config.yaml
d_expert: 96
router_score: "sigmoid"
init_std_router: 0.0135
norm: "rmsnorm"
tie_embeddings: false
beta2: 0.95
seq_len: 256
Below are experts of layer 2 (counted from 0) of a mixture-of-experts language model. Rows are named router (the router's row for the expert), down (a neuron's output weights, with its number) and show model dimensions 0-127. Each number is 128 + 24 x the weight over its row's rms, rounded and kept within 0 to 255. Numbers have three digits each.
After each expert's rows: "raises" lists some tokens whose logits its average output raises strongly, later layers aside. This comes from a sample of Wikipedia text that the model never trained on.

# expert 16
router:136130196189139160088138134135167122135150145098141152094148136147193138139148127101111102129142098122146152104170146092127159136148160125127134136141120158080104094162132123144147134112167127090112156055111115138134101117100118150119122134121149131112172104083133084125142109144118146153125129109112110089112140155103102141118142166145116086123114105112147099146131113113146116106135
down5:129146104139123152141152114148141102119139149151111156108135126111206128171152122142135066137126119088147146140101127111138103135160131126089150192145117119108125170152116136139129138130117135117138166104116150099142146133133147118112096180128075105136098113147130139142114109083109139155133136130175145102121131102134163107131109131079133093133188157134100109157158169114101111115155
down6:100144109134163125166140120081129152166108120095128085141152136144129084167140131069078124126112107119122133107120144123108109169140140143132121120149109189151170141118119137104115117136133135118136192123171156090123113168148150099121177125136145109136154170109125141168142141115106169113108154160139122120103126158099110105128153113154167079076120133121130135150135111138106131136139
down7:153142160102155145108099131117171197147157126125147156141166112122147121145100145089173170120087125131117146077084127099133090148139141151075101134137139091094128121128107120118140149128096112103129124099130099117091137092140123097125128140118152114145097125103106149065127113099122140135120113106111089122131166106107155125105119110164117142115134146194161120126146134147110134152145
down8:095104153113133100145143127184098156162110141101114134142127139184139121144150095105115162145108150107127184119126132121174136141130117115099090091131135162126151119106082132085143159127133115139184163111111121119104152150154132143151146101136136149124131170149117117151154116156057129128128112088143074116110123132153163187106129128094155129127098136122160158130133134114141119117120
raises: ".", "on", " |", "ince"

# expert 63
router:124144133173113124056134108133101133159133165129097122075140168146134168109136112130131124131139094125138114100152061102095124113164156200181148123164127111118109128145136122118137104117152128111112143086107093100157129106122104146119127148113158128108169112122151117132156105128070133169129147133131102112121140131126123112092137126145115158130114156074146136113103129170132139108133
down12:120144119111133123147158133123131113144135108152111154094109113148124159082120086142095126133144167117158125151192115115114155177141152122138123158117103126122144097121175167123139077125139145112168158158100150137158146114172120109095154106118107095155153152168170096134119147168130166113140146137123113133137156170124115138153136175089110100144101128119161140129168167143133132136168
down13:131101092123157089117138153154145157083161123134141165146149095138177119087099141158118122100098166153161110099140150154176134142151111095128154106100147162157147107091148144091089120113123105156101106107118123122095102162117135132147118125153129110147120132113141130144125162172119159122139153117127131130140152103123160186130108120090152093089130097157126114115105096146162145096115
down14:132122150095125129093118143091119102104127167167140115144122135162106138178140111123113123118122083165153136079138165095140119148158139121126112146119168152136173110134108120142133115096089103138130105153104127126141107118124094099089111131098161120162139095099087102131097139117131110079118178180144122146097140145108115118130139130137168106065129165125137107102164082118115138130109
down15:157136154071146142138136123145095112082156151137114114141115157134128148143122113145107116133135074098154099080162147137141158178122112086082093101110107094134133111127137136130125102149115142127141117135109100093132118121092082136155094122115121162118125178110120170120160109109111169115147098097127101102117125143146134113118151134053145088107144159154105132156121101106128099131128
raises: "m", " |", "-", " /", " in", " of"

# expert 18
router:098150172171153128101121143120138077150143128119099129081079137110163135119136122084117098118141111132144105113127073136142143100143128130151055131141141118125105093161197124124131139121134095085120133103117103138155137092127086139160121120119127128114141102129123110126092132126095159150179096090142126109112149165142134143134152165149096151111123137138129127097079104127130130163129
down1:112117128143118113114155152117154122144160105133110166116152151116115157152119122097114144094144127171111137136129117140107108099144119117101061100095139207171111134146136165133122143144107108117118133166134127157132130165142118112114112150153128110139103078134140148128146157132091140125132164181095169138143132096123083186118101143113114124109122147109073149145126104126111125119068
down2:134084124133130101133159128128125144123166141137129102107119142075100095150139115124128167148130159107151114103139129112123100064112122132131158116141163141136142151147135144124143100126071143119116105124122147085143123135124123126149092138182174114077113090149123150125134109143124163097124116147044118107120118078149136090137137145109136150147112142164162122103077113138087130146098
down3:128098126105121130111131118166171153116079121144091143098121119098125131152161173111151112122156122152123112124150178099123144121170158154110154080111141121153098100129144140131170141135124089135156170166123119106153141101148103092124123132124115138114138120127162117142117096120147099123142119114160138122130139104141117117145131131143130129186112122135109083100160133226117149099174
down4:100125146124133133076139151147142151155137125123142103138151094117106149119147134117135097094121114125130161154133114129081113120137137131123071137061123149085138140122119114178111103106157134113117179134145116109100137165178122146150142145112094105125098149171142154123162138150106151153124111132167157113108128159121119055123139162134163113117158166121167094114172132129138147160136
raises: ",", "6", " |", "8", "4", "7"

# expert 29
router:106149136170175159086136141109162103163137155110135122096082159183124125131132152129107132124142106139130119114162116089148116144146111129131082099117131129102098113144130113107152148128122129110126126109114139117140138116095087113130108086173180139165167118088132080125141089120047121131120094107126129083117160119086135129148152143120115141153103162125151123118097096139122129146135
down12:094111119155164103163137168107127087140131101157136125111116096123133143109097152148152135107134105137094146124101143109145121147147116163132140150143116154099098099105158124201153129133126162122113119139188107118117105093140132094158150090121094122127136114072088122167141168148159123125118126110142141121147131138157086113135158149129157133188161114107147151133134083140122152101161
down13:145114129130108153122114101084141150185172085159118120135131124151185130152167122126124158187109126110108169114130142134138108144102135140128133125137117120151092139150117094131144156150124125055137106121116147150112116115137107126119118115168122163124179107140125108160133112125117101140107115071082120125160178166086123134117120131149098138198138138123138125147136140086123121124113
down14:124101112091134139148117149121122123124139111151111174106122085091134112136136087096121160105099110145135176123159109099124104110127120128104120104138115076128107152098103128143147129120111129174104106184123081127106080098114124165091103149130130124158129120149164156151115150151135172132149158137115135164157132143139115153154131148126134122157159092163134094149158105091189122149099
down15:122140164125115113132071129121131140141133122115152147129081128126125130102139148101103106091142160160108135089096127130124125165094094185051169146094163107123136176080118125152108142192125121110115133120135113180139110132114105131135127136131123098135130127143145137153157121108114122135125097146121119164142169100148149133099130139182136110105121165188099147143118138137142136126149
raises: " |", " (", ",", "\n", " in", "."

# expert 45
router:080178128186138163114137140140128119137148146146106149085123108135170115121132096093128119156164125129125129103144126126141145104135098147127094126139161119056103121151150081134141148084125120125094163119094124131127096088148091141138155086147173120089151156104085059135139133113101161142127126118134117134131146135122089141136170134159106147135125126121134115146119118121101155115159
down0:180110101155092153144131115103062115113124116109111114114154132144121108155126121123122124148146123164113170127126109120121117134166169115155117100135140099172104131121094117136141115144141126122112148120101119118118137105110125106073114189149146124140089160070137133147077083115121150084142080151108087104115146120106155131075169124076145142132126132130134123113156152157121107126118
down1:116130155121083080116113059186110100152135111124093128070161132125123104125149147131124118149102135100145104134119125137104110120100141083097111142130144123152068095152154118136160130147138131144160099096119087107140168130135135085106109112136170093159145128148110116130100101108113122101106138102109170125178158149181130122136132120113143145103125150107142101141093129109121106124119
down2:100139143116107146120159085129102158125126130120114154170074097121152125147101145125147138126128108178143085123134115147107127132127124076113158119104119126140117144127164121143166127140082088125154097160106118124150117114098127141120122129144135136086128157115127115122115109094015135147120154172131113098123130115130110116150110143104074084119119125129140148094135142146149175123101
down3:141175109113094099185109109142156127092101123111139135107128105159150096164091126138162140132161107170128141127111140082108106144135107130128097152151143135144155140108130141139137116129124115140135093137114123153153119125125113146120137159112109102115123123093082152129111126116142159197122134165111087117159138125090121143165119094150074138161133142116144112196123174139120116163174
raises: ".", "o", "el", "u"

# expert 62
router:117170177158124189080141143112140125159132136118101154101091138125144124115133132117160117135112097080116121122170100135136135162121126131131139104112133103056113111138189113096139133121122141101103130123077113100137138084139109119107114139126185099095117126144096091097125100107115135112135144141147095092133123116138088127114126158191110122119136157131134150144108114120098166143140
down13:112101132113101125150125123102096100074128134141136120061095140126164089102118163110147121117154129181132136130114116180174117143127145090144115111125125126109115146148092138119156127078111125138123132141148131112124175103116149152137109129153068114134108092115150111113136110150105147115124111116190124135106182136100128143134186121122120132146122122185153165102095128128107126097141
down14:157124115112147100134170111136163138130148138110136128118094163154139166166134116107098178161129091132130137123145117114133125172132168164139112097121142113142105132151137124146087144100123099131124110210108161100121111146161131111119087114072128114126147110123138087159134092135145091164113138130150092090147114097130108170122136172080164113090126121120131150123142129095124115111130
down15:141104105139138113120137116118148153154157137138115128097169140100164111164178100160092136107148121162097125130061134122130136154074094116138128161157140120097132115105146166112074086128115126079177144136148104154131134098121128132114103100150145123062122146159152119122146146141157133143121170144143103083124132154145127137099143160125137122107125132108098109113164142089128156136144
down16:147139128128155111083137075136138124129148110159155136137142127137127127146143160149087073098145141113133107098173122120142129124155090160143103095153132137134117144145087108137147095132082126102110122152140109126102125168119120173103103130144099129089127100097123112095163124137154130128179168131119077157178184125133095171111091140144129154124164121126128126107157151112089109116143
raises: " |", "30", "12", "22", "3", "25"

# expert 22
router:134134181167149134112115115131145137109115151135136134108142137129201132108134141090097106138178104096149129101175118100142116120136148156123102130133141128112101089107149094130153111104143096104120176059082121132160120123094115140120124147142160099106167090112115101122106146108113158123115091097100138076106137111134109136088163123162104120149115135092145100141110113105124136105121
down6:131128132144169130134125099085093151175123149150105133122178088103149131155142164149143105108159118136135111154125116127123083129126115139133122115151084115129154136124097111166138094104130141111108096117168136147119163139119144102184148142093108129052109141109092089134107137127177154123135137088102179167102140165139128130132118096101176118114127139097132133148151150120134105143132
down7:156109137135131063116097111110139138091119117150125130163126082167167139089133126090091135137093110101169126131173113144153108107126117129154101083125134106133148147151123124122096137112099138124084091119124138135121126107125110120130164085112101130118110119137121105134103147124106128146183116123105163115116116133126169105148130121133149083132165130116134166079154139117083169154061
down8:117096103137133148166131098129177118094113152161121101151099117160134147157167120086125142152101107129180139114120137111119137117128061131121112098071108052127180126135118123179123161104131136119148119135121160106061132143175110166149080111106120120110120125108109085107117129166146129124134097118124094135149128125137152115132126141128123096152115128126114126126133147160110119121130
down9:143170150121083108089140101149168106144165137124126103102132155116115081082109148128152142095117126138131139098114135101077111113142165124138142093107117184116115143126146111122127167100098128104117121117118137105103143128141122160121113150171124103115123116133145127109109105109175142142102150166171122114172100121137104076109151115094154157127120116135138118129123112112107163190070
raises: ".", " |", "over"

# expert 2
router:109161147168152170117140158106128146096117129113069160118099156119151141131152090101147125139113109149112129129161110105133138091205143127152088113151172158124100089134122133156143129120132143121119115073102107084104112116152112151128110159113152082127159125142124122118141127104079148136115106120139097109115123120118085144096165149150100112096090092129116090150106133132136137110112
down26:113110159087124132089133092115112101122154103101108137082152124097142159139099141086144114058123123114175110104157139119166135152101120107140145086146080169138111185155155148086114102136127127105140122133091130118097115149115110169141086176112137116150130123113136157129136115130151101088143157138114114140153108124136130132132115133158138101119171093151084132095098131111132146135126
down27:124147183142127132122126105130143121129123071092148101141154131130118103112124090086137118077088123124117086117152104125140180092130173153129098127148145133135117119096154127132157136110093086147113155126108108131109118087122121078098131151082174137149129128173118134168128134122166113132119159119115105138136131122163114132132175150126140092097101157065131124095128137118168138149132
down28:153122134155120110094116104104091132157131112140114165150100118148118160156122130144155147101146120125134103171140149126142102174109148100142113172095118077108123129099145109103144142152117138127154095163128101182107052136167140125107124089115170118137115144146158163149104099128122176143138123136140123110118104135141154153123162146102138095100134087156146146111119119128113082157086
down29:137112128116154116146130133096152092128150136145126157076116167114134093113089131145091177181074151138129120097119142120135166111139115107145113097119119098135155138160157111103162104060103142086123137119156106124139126153087154134105110106109135159157124169117084119123165136135156088097102119117132107112115126135125114130101110092105098137137115089140106100142163114152105142165113
raises: "b", ",", "\n", "p", " and", "f"

# expert 25
router:146166141186117132129163129129165139140090160166083189109122139129171096153139116104111138132136123134147134093169143151138097123163174164160098122138113131110099083137137128114119124088151133125100158100077076109145115133107085122166113129143151105112145103100106137118136115110107159153140152124113118141133151153131107139116150140151129117117103132151096094185103101116144137148136
down2:120149143143154111139131117119120125143193092136155171125129117117084142126162141138081143155104126149125095104153118130149132164121133099142112087169106139125132094097129094113132129080110127117102183110161125155099130116108107120115148114116131164143118108171158145134154099192161123121126153101085100117115119152159120097097141111123147128157087113138107145115186136143160140094114
down3:140060137107106120141156132088159097125137092124118127116127173163119126122125131166126123176108116108097158119090133156163130129122139097076103119052152098150140090140168155087133152097134139121118130124151144099109143144123088094147143108122093097095151149188124092106118125120126112120154101151141084109136148138081139103126138131112094136150143153131131130113143123127131112143129
down4:137154135094107067143107152126101114170095132105116146098147125077091072112110104169151121106086118163128112122136162106140119113127094105151110116121121150108125134143130162127164134130137113114099117108174160144110117068109121142128131164130111079110131116146133099143089129118097130157138164164144119142082158061148130146141139133094137117150146135135133161133131131075128128135125
down5:193095119149113128151145121135075082141189166113137140122097138133116118118084106141141125068145135132090101120157168113124135152099147142096146148115140167146113158179174158141118129152152146117127183132114154112098135113144121131111117105146093125113131122122103123144166155102183113159151123106115138153110147122127148103118139138114147085098111148130113114099078134135129121136137
raises: "se", "as", "i", "it", "ach", "ra"

# expert 50
router:082128147150109148068154154112169083120163131130108167103122159166152133130160143118148133126133122136120088082153124119124147154193110183122129106134141138120094129139131085085153137115153098124096138120114077119178118107082111118105127139135138137122162135113137110162108093142075157143124112133101159113124171141139136132127149127131103112140155151094144126125083121142147143122144
down1:145157133149115114121109086127114133088114156086134143110137121123139151145071109091139138133131134114124091162145175168157114110110149132121158130122156168148139146135145116111098113111131110148161142079100150106108150108146150123117115122202141098113126124128138143162091175178128134143124127138100175132136144126090121119154078102076148122129124127147147153126150131149143172154080
down2:168117152128112125144137126096167103099166120140117117124126117146101102136118127142166130165154101160107140112107115175132127099108110112104166158168138144124123130113104158128121176156127122083134141104104150125130080097154134127101085149114141118142134105164121117157107122136105086129079108111073152134090183137145120090097177142132095117168152130106123106120109122128135084087134
down3:133143108146127112111147148120163089118123151144120122126111137136126167135106142124131125140109159126119130153129119076129141166131119130131148061175083171152138132094124126102115138106130113115134155169116176122132102046089122140119100152153121139132097113090149126140148136127077098127139132167121123146108092122136118152106129101118099124190168083103137106168104139160110163124133
down4:106096087093135101118100119105146096128121139133107121111150108101115138139123081196117123108150134150132086150116149149116094149158137107133086129100161155140116096139147108101174122119125106190128125132141144117124121099123163124119133160149127143139144195137127169127138136121133139130165096139174110132110113117120119122140119084132113166192120135148145104179172140111131152117089
raises: " |", ",", "\n", "-", " and", " in"

# expert 20
router:129147125171142107107141121129133141108081137155097135102118126118173153124145105116073123144129105118140114101183135111164114102151103148188129084138129120138142130148141128107146155129143141142097143109096085124136109096124088137141140109109140100079140095142109056130140088128078149183123129125118154126139160167131085113116125164149101142114120111143149147149113126158113096112153
down1:114154112141136130115136152143108162136093126129096161126106113151164120143143133196104096109084125113148107100127117128138097152126104108114138110156099134147093145148152161117147182114172096095095181135121128138139097165185135148098164109130097129133127063135130165152108103106131128161121134147128113141106143134111134113140141119150130081091150109148153139115109112178151137140165
down2:120088150161126100130089133150131129128092168138114086137140135116136158129085137129155147120117113092117151123124081165123128121159114163075136134103092117110115126072102152126129138118128121160137107128131123128188126135128122161168099091135165147132125164095151129134145161144101151169059100135129110115124155118176144130152118129155190113096135145138120112110128104095121150101104
down3:127122158169125148101130096085177127137141151169142157118144152149114130148130115125127113133108105117125151101069125155165140116158102145132142128151153098136162117126133111116115140100106111145166124138103113164074174145139112149122103126135095180133117090117109076157155137140118165114106183118123106108142153146141118134108123078103139089159069149138112126089145131098128145127154
down4:096117087169140105126131104124136168152120124100134111147160119125191083144116081162136116113145114129134117120126121111123141117119090122116123139154125170112111114130107093160177116187123123101117150111113117143132111129132183128101122146168132145119102178131095155129135150136078137107129104136154154096168104192135109104097117148141165117126111132110147118129121172125098117156173
raises: "ic", "y", ",", "ing", "al", "in"

# expert 59
router:123175149162148145124149141095199123126126120123076166108112138132134121128142138095125136104100105142144089084179093103138120144173126141155122130134136146113110140121142121118143166115118143096121145097111125086141122124126087151157100150110130110122198140111106135121129138118065156141150110140110129127120139093095100151102167188119119112113126163137111104153091101140149134126154
down0:122111161132113132127105170106138099125087146118111125147126163127170124117137141143166102141087105121064140103133081189082142160158152137146086153144135128094112123150103134162103133126121103133130099148104152106102110145118141108131099073122156155141134085122122162130099136106148114151129150117099118156190120156102116115109158101081125121109107129109156130135123123082103124130143
down1:064183135128103147139113118154081143131148125116158162127140127139165113117179128107118126138107100136099107151121121109133099137100149098144148158138177131171133147134135158140123111172146140092145137080098154108120111159147126122104074143093094124170149136160138117093152080146109140125137130129125117118145134118117111069136127145141127081111104155085107119085109118146110110110112
down2:100161093154146128126118130099128174095054117160094119131155108162105099143125100065128120128166114130154093146115130140138153122186135144138086125150160133125138106097114135126146092148095136083130144129116144099133131117132107101099115107139126093128106122137090110102136168123122109152150142156140126141121086117162110074119130162109135114128134109122150125160116142165157128067112
down3:134123150116123115116114130101107133089120144118115131103088155087142159130130109174144108175135138112152119057130115155131098148127147168084129163087166135132098137138160149146138113115120149148124152122102077145136106114148122162094155144144130129120113094154134093128110077131173129132131136174136140107134131149136135151176179103155166092160141100124093171106109116123105145126115
raises: ",", ".", " (", "-", " and", ";"

# expert 61
router:143148173154134126103140156137153103140098142162098125087103142140200126163128145127101119104120087083121139109172117103118143105124146162126120116126113129137103127130134082106120114087109121081128117114120084104102107105121112160130125123105169150130180104110098101109135067142107139176134124142148122089118145126133123148111134131152102103136120159111146117103090096083102161145146
down6:129174125126116128140146126153127152104088108122157115138114120067139126144171106126161096125088089105113142140111158183133135116187147122161136164088129113147171126092104107075112154125116154138096153168142133145106142133118144105110121139146142139076130165112161134154071146107103071130132128141134111118098150139120107133130133093096123137141130153143106132135119102091126127139086
down7:104134086159155148091135117158103134122115107119124064129160140128156114145156143092133145131099128118127107169141109124139140173136145140081105115162161098123094143142135114142106108114140124134135136144085109133103104147116107130130151129099166179144108117153116079130127170080110128115079109138141067116088137143164131127091145144149166101121139104142119071100162110151142117139140
down8:104126129109133137120145139131106123147144136120123119114140148119113165097115125103139128143123111163132190132138128159085138148134145081160133109145115116132133133165148087160128127106157125122110110088133123116154166151124127104151111118093068118120149139086092112192095110192130099152148120106140158113134088095127053128156171102119154107138112110109122108144139101085130158109125
down9:154099179161109140079122122156128107116133113147142120129106142124144141081097121088119137140156115157132129134124114128151155123155126140099109134115155149132085135110133135119106150131163149104154137111153125141142116116148115098124123131111139093178145103134128110139127130183097087124112161173142146116110086124144096149134146184104185147173135130094055108099154112085119151127158
raises: "i", "it", "or", "er", "ch", "m"

# expert 30
router:111136177155147135113124129113143136116102186108093129128130141123152154123120105128078102136137128127123098155173099114145124089161137135115129096126159141099122093148137120115160134108105156075155114082143118069109135096131111125146114092116180091120158104133117112125104104124073122100141131116114114106106102160118143146134137139161098117122118150086157123147077113168084117146161
down0:103129129156152124161138100194128083092115104112167084150109133134137119127165139144115155118113114180123071115116112129149157108095162137101156180079122131112103136123101127122154105143096078161168141107118137091128105112145118154129115124113117133130119118147144113149137132137081124138122119123114137121175169146062127157121151126126143117160127127113130121125101123163186100128134
down1:103127142062105137127103111127147145108127150082163119078156146167149110109164147144109117120139125152118105096151099088116121183123150143137175143139136129130153136107153121128111100147116140141102106115081111136077045152114091148128123112105154163113152136115126117106113129131108166090136148122174120124120130097128123142167138147110149129097131115136117106122124096142109081160152
down2:119093130097127104107130144148161109093130182158135132154125129141171097091141127113126123135141109162095145149111103135166143150132088125187138157092125172094160113115124121125115108169139137129146117123152095158127148124176155102130117117126165144127113157155123087159118137163144179088113092108146141139144096151130088070143112137115126098128102092156136141097130145082131132125140
down3:136116126144103101147120112143101160098117118116119160151125104120152126096149108070137097146121143129113121116136092151076143162170098105129152117151151150151079113103106120161103130171126147141132138113114182098111158148130135113124082118163155078164145150137114133113162129086132127131137110081128119130172117141125141144146111112114138104125103171125141048140128126106128080150122
raises: "y", " |", "o", "t", ",", "."

# expert 53
router:134178145186132158123131127127153141132136140124104139138125169121188112142150098125091123157131119152151140119156129123130114100176137125157153097122143112092120098149127118148103124121127131113092174071093082099101152126146098146164076128100165091128180108123122105096120101105085160139139092142098105102104120138124109124163149162131103133136129088117135090134131116121105127123125
down2:150108119155120121176194144157170146139124130132127170157118115194141152147117105098131100115135155113112146143119111129136105127119139149120103130088147119141161091112135135103106154135140111141150114135130146104115129157109158146127139081158155096153112142132143130102172151129192133148094104105105117167129127170117143126115163151113163136080132114071181126155120096133155144128124
down3:149135129097139167125127131102132112089133133173123153126088113116130144096128112142150112168092108134140086137170144160125143158108109127132169130107098087134122126077154124157134075157149094081166149101110124155133135151136147157142130079178154148109109136118146119170123086162105130083129152133118087139128148136122121115099143147082115089125149123161125132073130123128112148127142
down4:146131143086135125147119147149078120175164109124135098173118137095111098122145176119129127119114134134135125151135122137126105157146145120123103113143097106138124093151156155130138144107149162139122122125141099127118096155104133113084109131113127154128112118088144150144154158073111163073108134152111118157147102126129094160053135162128128085126154142162187141122104107142125166171150
down5:117158123082122110156099148169097115154126157107106148075133099155130135102182140148122118116139121161119128104056164096134125129090127100160139131119143123136143134166088129110119127148097131117157111104146108160134135141165133111133160139151122118145163125130167118179124082122097093148129169128114126125113122113147143142152112134182102115133097130152172107187145130138166120111134
raises: "ak", "is", "an", "y", "m", "el"

# expert 15
router:124155182172142149095138128121123103152149167121103149115096113133134115120135132110122118175132130092127103059170139126099134105179109170124129089080127145097137116139171118089150132139156106115114160108101142100098126117130115112157072110146137118117137105124114100131098101126086192126120119109149125110137142134117124116093121158140136088125145144085127145138117107119090100098145
down13:141149100145133111144128135144118118177133110150103164149096127120086086096151121137136125140145114125103159151180167122136122123138118085122079157113123134126160066172139086105133142111159185123094099095147129113127136173119130146149178087134111130148135149143117162148140151118197116128133124103121068149104092101133127156088134137121130115123118143137115157117147116144120116120133
down14:118130117129132155112145101154120087141098131140150177144119156123129114119118137129113147169095147116132113121062141129082132115167117087110146158132136153132111119166109151192147158110113107060131156129114131140136143131158159136105145154132138082116160113129110159099123158148145158118117158123147136105110136158154130149114164149103091094093186115102141138114151164093130111098144
down15:122088153131125116142122171155104158158116162085067127111165127134117112144108129154088069082115135126113153168116132127119134107127127140134169144100126117125121098156150145116086172175113102114114097151178078113102108099100127116141154139143100158131115120105116136157134113122162122122143136155164196140112157123132121142093119168122127119133106125149120118119102111117105127093095
down16:079098133151133088124141123110093161139192160108126097150102099111127136127139139099147121102132137149107107145055158157128167134122120135134144153145157108112137138169122129113141154125136169100100129141134159164028115129122120137136107116092140126119119127101114153122148118150128157123101155150127113140163143170123135112136110124136150119134114138164110119138085058106137120118127
raises: "\n", " It", " They", " He", " The", " His"

# expert 7
router:110159144172158162097101168103143132090145116089104119113120147149177139168148126131128113162131118133129110089162100094135153126154127110143133082127136139134067136109106119116173124121149101132092122093132121070109130106118143158101132125123150078114153117117139129147141115123073155115123104151143119061117136130103094135129131168146115118167140117100168100131139121156110102102126
down1:164130151103126122145137103115132115159149081170132086174123108105109121125135119142117131100098110109185124077137132095110147132153112120138133117084142115110158124151137164150118139094172138161148110112100134161123134149100119163091132113155125141113149175209132123110147121162091135123124111124153104128102141146132123138124108117131168084114159162128121069116153132116118146175128
down2:104123214123128145114102141139120171134161135160139132141114143164137143112132137120187117099145095140133099117094097182130185120132153162091169129114131146128127156105106131125093123119120121134098154123157138161105161153183099127153107092142095107126119108139108132132135119132110121162159158123149131092152128120133113095112140126128097076175138146137124126117137079136166135111111
down3:097100129111161114113134162099129154150113143152115129165110103102155142112140104142138121175124110156160125123131110123162098105146082109101152209139150127083117125149126112165106120109132139171128142083147182125152139146130123109154147151127090122117166154091169159124081132093100127141122129090162164086133124113152110139120102136121144118123146133144095113145147109178130139148121
down4:149134132131167149178132133145175145110151134129107062119108140144162107132091119092111137139091144157155119136130137113133119133130149117130167095114088090147172137083098116194140105144139139087136097119169177137110136112133098154118137139130127101166133109128100111128129136156152125106120131112128119079071110098160127088128154102070155131116108133128123142133134129140135117095153
raises: "m", "E", "B", "P", "f", "M"

# expert 6
router:101156178177155137142147116145132123126127134132098122111095151106150140133162136063132146101119067141127133132162131110140148131134101148157076103125110129137105095089148138140165133113148147133141152106092130106167092085116106125130123119122179122098158119074137103100138119109073158109123112106125098129150123154092101139130188155133145158122127106123125115131131117148084111154127
down2:143111154135153126152138150158145138154148167105156135123130132142163136113125131109137166121131105133120086112136114142137105100131151126117125089146119138106116159147093139159132111142158145088157136151141127103082123144122107136150124097152114122118088124105134107200144109136156150106141103061105091135111123167147174076138130164120082132129118106126104140162076136113115131178069
down3:100151100124124162134116135158076091096119141189104100119144096115126131132134156164158132146173132117128137106128170117143157110172117131118120101131173121174095069120143119107121063130146097135133081113122100112113093122134141126142142097100123177141150102118145130154166118136109111134126152134149120159152133140097149134091149138135105151162109143121153126116166141113149148183127
down4:151176104121150111129145096126134138149101122142156097168100110163112145167129127124097128136176102142159081120143134179151096152082135150148149106129148152138123116135093112157129134168140112108143140161087143181121130134143164122169152115122133114149159082152124140097176149152112117137160151119138122152125109118113157169111157134137110164128150163135146121136177167144131125087143
down5:097110130132100137147139172106140173096141140137123135104131062108067070087121168170146121146147138134139092142133129097138129139144151109149111156100119087137128088100101128170117135144081089170118127142135128084111093123115145135154137123126127138129103138114100100088135162155080122141092145162119122107141115118131130124162132133138142126131114121130100142112134066097129130106090
raises: ".", ",", " in", " |", "-", " ("

# expert 52
router:115159133170133133112135104105136126099144159145118144125094126135163146119135157123119079114124097062134122115142145123132120083134138143121098058089136138114110124160150098115125124090142116101115125074141075120098135103073102133152107094122151100136125097133132122161115085121096157136126126098119119097141130139110120186101151159156104089150114093114147120149144107102110122094144
down6:124124132096099107100134141138174110105127130137175158128122102133059135107137140111089137095138125159170132105127136129137154144153141144130163135157100118070140126140098111102118145142131085102087114114163125090130147126122112108101119103137111091108090153147145130078125100121114122181151134131167123143165092123146088119145167174105135108131127090142124140114172144173102140143118
down7:125131134141167178119089131176123116152101159115075113115076136130044150140145067097124127111124140151157128103124131123134164126135129125132126198137146137120138093120131144131132107112123142112130131135115110138128120128092102079125175146110137173072104159109130134102141119133101141142134141160128164123143157142101076133143129133153142130126138149169128112139102143156120161096133
down8:144113132126170136132102171125136130115175131153185143187147116095152155121146132116140125090085103101117099123142126078130117110155146147116113142142133111079153144117109104120118096107188126148113156159130135129136121129126102116166091136208138103141155107111108128157121103141152109157178149091143105102113131131139128088152118150095116172157103122137104139122117146151133126122134
down9:121127119134151124118163147092119174139127161100118111116128108126171071163132119189111147136106106100122113136129133094086131115117119113096099129120103109110146134159149118101137114187132080104139141113182134108109136132108178159088138125097124122140098140126082152144154105143178141142118122129121135160151124130158098137162139130099077180110147140097097149116144134138145129109099
raises: "ent", "end", "ends", "in", "r", "ir"

# expert 28
router:134183118172123135108141136125145087145124161138104136118118130096149151137140113139142112122130098100125113110192140135115131108138117139134080074130161132111094123150151085123140110092178103106095117113151106147130078092090127128099114123122167130090124083108133109160118096119080138129144137144116108096145135149123150099112143110161125139175135114096157147140066137151136094108132
down12:122086182149135113142174130112088128123100086152145147178122104170156109074108153142109141105167132140134150157169171084134148090117087133118137144132137127170145161072159122124104148118128151131149146148113133122122181170162139105123133161145113111104130124150112104102084135132129129137117101151123138098124130138125118082109126123130111158136102122148109111101119116150163116146169
down13:144108130128126138127150137109139148112156120140165161115110136171125122098131164138135131115121104097130138160067141162099134105065083113117101096133122154147152169160105166105133139136161093150119146130114106124101141127164137161118120120082138115156107109150081172161155105151113127152137095130117104157151120153165083187159141084103115128122121129120096143121120170104123140140130
down14:112096126088136112155117146141119121121148125167168137136105170105040129141124142122159117077109123130146118096187133108129134150094121139164124155140118090118146133128108139127138121139158113127098116125120135109138127101127115115095135166125160093164093144157158110124137191105108118126150171127156139162096111163129125102113116102131197113122103088125104148142130158114128099121117
down15:093128139155143157157138147104186112114096137091163105147106122113090162121136141160129101135163163143140137164129094121105190124140148159201134138117123134124126134130106144120099157141138121128123126082137127125117142123148124133104070143108098144124103096110088109128132125129123089115092104148089108132154142139129114060144172130143146104134110097115114124071152109116144122119157
raises: ".", " |", "ing", "at", "er", ","